Experts of a small language model: 4 picks a token.
Below are experts of layer 7 (counted from 0) of a mixture-of-experts language model. Rows are named router (the router's row for the expert), gate (a neuron's input weights, with its number), up (a neuron's input weights, with its number), down (a neuron's output weights, with its number) and show model dimensions 0-95. Each number is 50 + 15 x the weight over its row's rms, rounded and kept within 0 to 99.
After each expert's rows: "comes before" lists some tokens at least twice as common just after its tokens as in all text. This comes from a sample of Wikipedia text that the model never trained on. Tokens count by the router's weight.

# expert 17
router:56 43 79 65 47 57 38 34 32 38 51 31 34 54 45 48 44 91 47 44 51 61 43 66 48 48 50 47 56 52 26 52 13 75 46 33 62 27 25 43 63 41 47 68 83 87 54 43 54 43 70 45 55 60 47 39 52 71 54 63 53 53 50 51 48 46 69 22 33 55 45 02 58 73 47 81 68 51 43 59 35 53 46 50 37 37 30 49 55 59 54 29 70 58 50 57
gate1:55 45 49 76 36 29 60 74 76 67 43 42 42 45 58 62 48 41 64 28 49 62 58 39 38 42 45 47 61 20 48 23 52 38 75 52 34 19 75 22 52 53 45 12 62 59 65 59 68 46 65 60 68 70 34 35 31 38 29 53 38 53 48 43 45 61 52 50 51 55 35 42 41 64 77 51 61 47 29 52 37 60 42 70 31 61 37 79 67 25 61 81 49 68 58 41
up1:28 24 55 68 59 36 33 49 62 53 35 34 71 48 81 51 45 44 55 15 44 49 56 60 55 58 23 55 43 70 21 39 50 50 25 17 44 50 50 47 45 37 82 49 43 48 42 33 79 42 30 46 29 85 53 62 32 46 48 46 35 39 38 45 68 43 31 70 63 55 51 60 60 56 63 43 64 50 28 55 42 26 32 47 48 62 31 51 48 54 57 57 62 56 96 61
down1:66 42 46 38 30 40 47 61 74 48 32 28 51 49 64 35 52 31 51 30 57 43 70 24 73 36 72 38 71 37 44 54 51 62 58 38 78 70 57 57 48 50 40 44 30 45 85 45 60 43 44 54 36 71 28 74 33 75 30 54 42 72 73 28 57 31 32 57 55 12 68 60 43 69 63 40 55 61 53 29 58 66 78 38 51 70 63 35 49 31 44 47 53 50 51 40
comes before: "= ", "The ", "Personal ", "==", "===", "Popul"

# expert 3
router:27 62 35 47 57 57 45 42 64 49 35 42 59 76 70 40 31 63 45 14 39 36 66 53 61 43 27 64 50 75 43 25 34 73 68 59 64 72 46 29 79 53 45 37 47 39 54 44 35 50 43 29 40 54 67 52 43 33 40 52 61 59 78 61 36 17 38 45 65 51 59 62 69 69 27 46 57 52 46 61 37 64 46 43 86 21 69 44 42 30 46 77 56 37 58 40
gate0:41 50 50 28 74 54 18 48 50 40 24 82 18 36 32 47 58 61 41 33 43 61 40 39 40 71 32 36 33 16 42 43 41 48 36 48 71 55 44 22 50 43 41 35 53 55 67 68 48 53 33 41 74 62 59 42 56 85 26 69 31 56 61 36 47 28 57 31 42 42 59 41 60 41 36 70 73 39 76 45 64 59 64 53 64 69 39 31 67 49 75 42 46 54 58 48
up0:59 18 36 71 50 42 55 36 51 56 52 58 58 77 58 63 39 87 54 45 51 35 64 25 32 48 45 68 44 63 24 64 47 35 35 47 53 51 58 51 38 32 36 34 67 53 35 23 62 94 38 12 19 75 49 61 64 55 62 63 29 73 54 39 64 40 36 38 58 42 29 50 32 64 55 34 59 46 44 51 46 63 42 62 57 60 46 58 28 42 45 66 50 68 34 65
down0:38 19 51 64 50 60 29 45 80 40 50 51 75 56 26 35 78 45 43 49 59 59 70 72 48 45 31 34 67 64 51 47 45 64 55 45 55 37 65 37 32 41 31 07 22 47 57 56 57 46 67 44 51 52 85 43 48 31 37 42 16 76 49 61 37 51 48 76 69 52 78 55 54 43 52 47 43 63 20 63 30 46 59 67 68 56 38 42 49 48 44 57 48 69 69 46
comes before: "ation ", "ated ", "ed ", "ation", "ate ", "ing "

# expert 19
router:49 62 35 67 41 59 66 65 32 39 64 57 35 41 47 65 70 69 56 87 49 71 31 21 59 44 49 38 48 46 62 33 43 55 27 31 84 58 58 62 63 36 50 60 78 81 62 56 32 84 66 41 65 44 34 40 57 45 73 44 38 53 40 55 64 61 64 39 39 64 64 27 68 66 37 87 48 54 54 57 23 52 59 53 20 38 36 50 40 56 58 62 41 50 52 41
gate7:65 25 30 35 49 52 50 63 42 68 51 69 55 51 43 63 52 44 50 33 58 40 52 66 71 62 40 74 30 46 50 48 53 44 60 54 28 43 59 44 46 67 57 56 61 62 58 42 82 50 53 40 45 40 42 45 28 51 32 19 73 22 75 37 41 19 56 40 76 49 50 77 39 48 61 29 24 60 55 80 73 66 47 70 64 52 25 67 39 13 29 48 31 49 43 53
up7:70 36 80 55 54 46 34 53 40 66 46 43 54 46 63 43 78 65 47 41 60 61 54 20 34 40 30 48 57 55 22 46 23 55 25 53 62 48 70 39 62 36 63 66 55 47 74 46 35 40 52 79 46 42 42 41 33 37 32 76 66 36 83 48 95 42 44 73 51 36 54 55 55 45 47 56 70 21 46 57 61 21 55 45 62 74 63 51 43 47 33 50 30 53 68 56
down7:71 78 39 26 53 45 44 42 65 63 06 47 42 30 47 65 47 50 57 51 45 64 37 79 57 44 55 66 41 36 26 60 37 42 31 47 79 73 31 64 83 39 46 54 37 54 52 55 59 43 63 71 33 49 48 62 40 38 37 47 50 06 53 32 62 51 70 65 36 56 52 77 56 39 73 18 52 51 41 33 73 51 79 48 34 62 43 46 66 45 46 52 49 44 55 43
comes before: "(", "and ", "was ", "=", "B", "K"

# expert 45
router:55 48 22 58 53 67 54 57 11 22 65 44 42 58 65 48 48 68 53 32 69 79 82 80 47 28 37 70 45 38 52 59 49 33 46 51 47 76 52 23 34 84 38 46 57 64 60 47 41 38 68 51 45 75 42 46 41 42 72 50 67 26 50 67 59 40 26 41 57 74 76 43 66 55 79 40 28 37 25 38 52 57 44 38 57 47 42 67 44 42 43 50 56 47 40 49
gate0:28 42 62 47 75 71 26 46 50 55 55 37 45 58 66 61 37 51 38 88 46 56 56 43 41 45 46 32 42 37 26 21 43 58 43 50 60 66 86 66 57 29 42 51 49 31 48 48 51 42 55 51 55 59 26 47 59 64 36 71 45 82 73 36 80 17 55 62 39 42 55 41 28 39 52 40 86 52 54 58 36 41 41 35 29 38 81 57 47 50 73 33 38 41 41 33
up0:40 49 24 41 68 78 44 67 59 77 47 21 81 45 44 64 54 42 48 49 45 53 52 31 58 62 56 50 24 69 47 33 55 32 56 58 47 63 44 82 37 62 52 67 52 43 54 60 29 38 34 41 37 61 19 51 58 53 68 27 64 60 70 79 27 38 59 43 47 45 52 44 24 40 54 73 53 52 85 51 64 54 19 49 27 53 79 39 33 36 59 57 44 36 49 33
down0:56 47 57 58 48 42 68 67 52 75 47 18 66 54 52 47 45 29 68 46 57 71 50 42 25 07 55 49 38 59 58 63 26 76 21 49 54 48 46 37 43 54 46 60 53 66 45 56 71 53 22 40 20 21 68 47 49 75 52 22 42 33 47 49 59 71 49 31 51 47 79 61 42 69 69 61 39 42 50 65 35 41 51 48 75 45 34 37 43 71 71 55 55 47 32 71
comes before: "|", "| ", "ome", "==", "ors", "ard "

# expert 18
router:55 37 62 36 41 28 44 39 56 44 31 79 58 83 50 57 66 63 08 46 64 61 37 78 51 35 62 49 54 50 42 60 25 42 55 46 36 45 48 45 40 58 34 59 37 22 50 46 67 48 57 76 75 21 46 49 66 57 56 43 67 66 67 23 65 40 71 57 36 53 70 44 65 37 64 78 62 50 55 57 65 39 67 54 73 67 25 36 46 70 38 48 62 62 46 24
gate1:53 53 34 29 55 71 61 50 65 33 40 55 52 37 54 39 53 67 57 49 35 22 53 63 32 81 83 56 39 56 44 43 45 42 75 61 78 43 85 47 24 49 35 71 56 72 35 52 69 39 40 46 52 54 62 33 25 44 60 65 49 35 44 57 53 83 53 41 33 41 68 43 50 55 87 51 55 54 41 56 61 23 59 62 69 61 47 28 35 25 57 46 42 28 61 23
up1:43 31 57 64 43 59 42 48 35 53 60 25 52 49 35 24 40 78 38 75 64 41 42 54 43 64 34 40 53 57 55 33 57 57 51 53 49 70 47 40 42 21 64 56 29 54 53 53 60 61 61 29 46 59 55 81 63 30 52 32 51 62 42 41 65 30 51 20 60 73 98 54 49 75 42 62 54 49 25 53 62 31 61 20 39 48 38 68 45 55 57 49 39 98 44 53
down1:39 77 69 47 49 43 48 69 60 89 51 24 47 24 57 61 32 56 56 55 29 45 35 42 52 52 70 66 46 38 63 63 23 32 58 53 23 42 56 58 55 35 56 36 61 44 56 50 56 31 53 74 40 51 54 37 58 32 56 27 69 62 54 52 29 33 47 75 44 53 66 92 40 27 34 60 53 54 65 39 46 61 22 32 65 61 74 38 47 15 30 44 58 59 44 52
comes before: "the ", "See ", "a ", "which ", "History", "History "

# expert 56
router:28 46 14 41 54 68 59 68 50 36 62 30 28 62 56 41 34 70 46 70 31 72 59 44 52 46 47 63 31 53 37 34 40 48 40 43 80 46 57 64 62 54 42 38 64 79 71 41 31 63 74 38 26 33 61 44 78 60 62 40 39 52 35 53 36 44 79 41 19 47 52 74 51 63 77 61 72 18 48 46 51 45 51 40 28 49 54 42 57 37 57 68 42 71 65 41
gate7:49 62 27 58 54 58 71 46 42 57 58 31 41 51 35 69 41 59 73 86 55 48 30 34 38 67 55 71 50 45 33 63 41 53 45 66 63 75 54 65 47 63 33 57 66 65 37 43 53 54 66 61 65 55 68 55 34 61 42 51 37 47 46 63 71 52 58 37 48 11 30 57 61 74 42 69 68 56 57 61 79 56 17 61 37 63 57 63 33 11 19 48 51 58 69 26
up7:46 59 46 46 23 68 51 53 63 76 48 14 41 44 54 36 38 40 30 62 37 56 34 38 49 54 40 68 53 36 30 79 35 68 42 57 49 48 61 59 43 47 35 64 41 74 46 50 45 65 77 47 57 45 85 39 52 57 67 90 42 56 39 44 57 54 71 67 42 28 40 43 76 64 51 56 37 58 42 29 61 70 23 69 63 61 43 43 41 32 38 87 38 45 75 36
down7:54 67 66 47 64 43 33 44 66 77 59 37 49 49 33 38 27 62 48 24 22 67 43 50 53 38 58 68 54 36 47 56 22 52 57 55 44 67 45 26 31 41 31 65 08 59 61 68 54 47 29 50 11 61 68 60 52 50 61 40 79 44 47 58 22 65 38 72 71 80 44 72 60 34 62 47 56 38 39 65 42 47 39 53 76 54 36 60 60 59 66 28 52 57 42 42
comes before: "of ", "in ", "and ", "for ", "to ", "was "

# expert 7
router:35 48 52 35 61 52 52 54 62 56 72 63 71 53 36 44 57 40 57 37 45 51 58 52 23 50 68 46 90 38 35 56 53 24 46 56 57 42 46 19 75 39 45 45 48 28 46 55 47 38 72 49 51 38 65 60 56 34 01 70 50 52 52 83 48 24 47 44 25 67 61 26 45 52 33 44 47 56 55 49 60 52 86 70 32 65 27 37 50 46 48 76 73 48 63 64
gate1:63 57 76 43 28 51 50 56 33 42 37 36 51 47 65 37 59 45 52 21 73 36 59 47 18 40 68 39 63 33 62 54 43 32 75 58 57 58 30 53 69 54 30 57 64 35 60 47 45 33 67 59 46 42 44 68 62 13 51 58 56 32 34 61 35 51 41 50 39 70 75 67 61 39 16 27 50 41 76 48 83 44 56 48 30 31 35 73 56 63 67 42 68 43 27 65
up1:61 54 43 48 39 20 45 37 37 54 43 30 38 49 61 53 52 45 45 64 33 84 53 59 61 51 54 62 61 62 58 57 78 64 41 56 38 67 57 63 62 64 73 52 89 36 55 55 57 44 33 53 24 76 62 29 39 69 35 33 53 37 40 41 34 54 52 69 81 21 43 71 70 50 11 30 41 75 49 35 59 68 40 49 32 33 59 33 59 58 46 44 58 30 35 41
down1:56 49 45 72 58 67 39 39 49 45 28 25 94 44 32 55 43 35 47 48 46 53 42 44 36 36 39 49 58 46 78 61 24 33 66 59 24 67 62 37 76 45 19 43 11 46 66 59 40 58 55 58 56 42 64 40 34 38 79 51 27 50 28 61 46 55 48 54 45 64 45 53 74 57 54 67 57 37 52 70 58 61 64 71 62 36 29 49 34 76 51 65 71 26 40 63
comes before: ", ", ". ", ": ", "\n", ".", "'"

# expert 30
router:47 34 40 35 54 56 59 48 49 64 45 60 31 56 50 44 71 46 41 53 22 58 33 66 56 51 35 50 49 33 61 79 30 64 54 69 47 60 49 65 61 33 59 51 43 55 53 47 41 57 55 43 78 23 74 42 44 53 83 36 53 33 35 31 31 54 67 33 23 69 38 62 47 34 44 70 71 33 42 26 38 47 60 68 75 66 11 40 59 70 44 52 90 43 66 68
gate8:65 49 47 53 69 55 72 50 38 59 47 62 70 52 61 39 19 53 55 54 55 62 25 70 34 70 66 68 45 59 12 46 54 58 44 64 37 49 47 39 43 60 87 23 62 48 38 48 32 61 50 54 44 43 88 44 59 26 45 49 43 50 28 38 45 69 65 46 40 25 61 69 68 43 39 50 65 61 57 42 59 64 30 46 40 63 59 32 93 64 55 50 48 49 73 84
up8:54 41 56 26 55 43 23 43 38 34 61 48 46 89 44 73 66 61 46 44 54 49 50 36 70 53 37 66 40 61 75 41 53 36 74 46 49 51 56 58 33 40 66 77 51 59 93 17 46 42 48 51 36 48 37 71 38 68 84 49 52 63 47 50 34 46 45 29 41 67 81 45 61 60 27 28 24 55 20 62 52 45 58 48 53 39 57 60 43 61 51 56 39 61 63 21
down8:83 48 38 36 56 54 31 32 70 32 52 32 60 51 54 62 29 46 36 32 61 09 62 84 60 61 49 58 30 43 61 45 44 61 41 70 27 46 45 63 55 48 60 36 68 42 45 68 39 43 46 42 44 63 65 56 51 31 61 90 34 39 27 64 53 31 44 35 53 83 75 43 34 41 68 42 56 57 81 71 55 72 52 35 35 49 49 32 45 63 65 64 51 42 41 55
comes before: "and ", "which ", "but ", "the ", "including ", "with "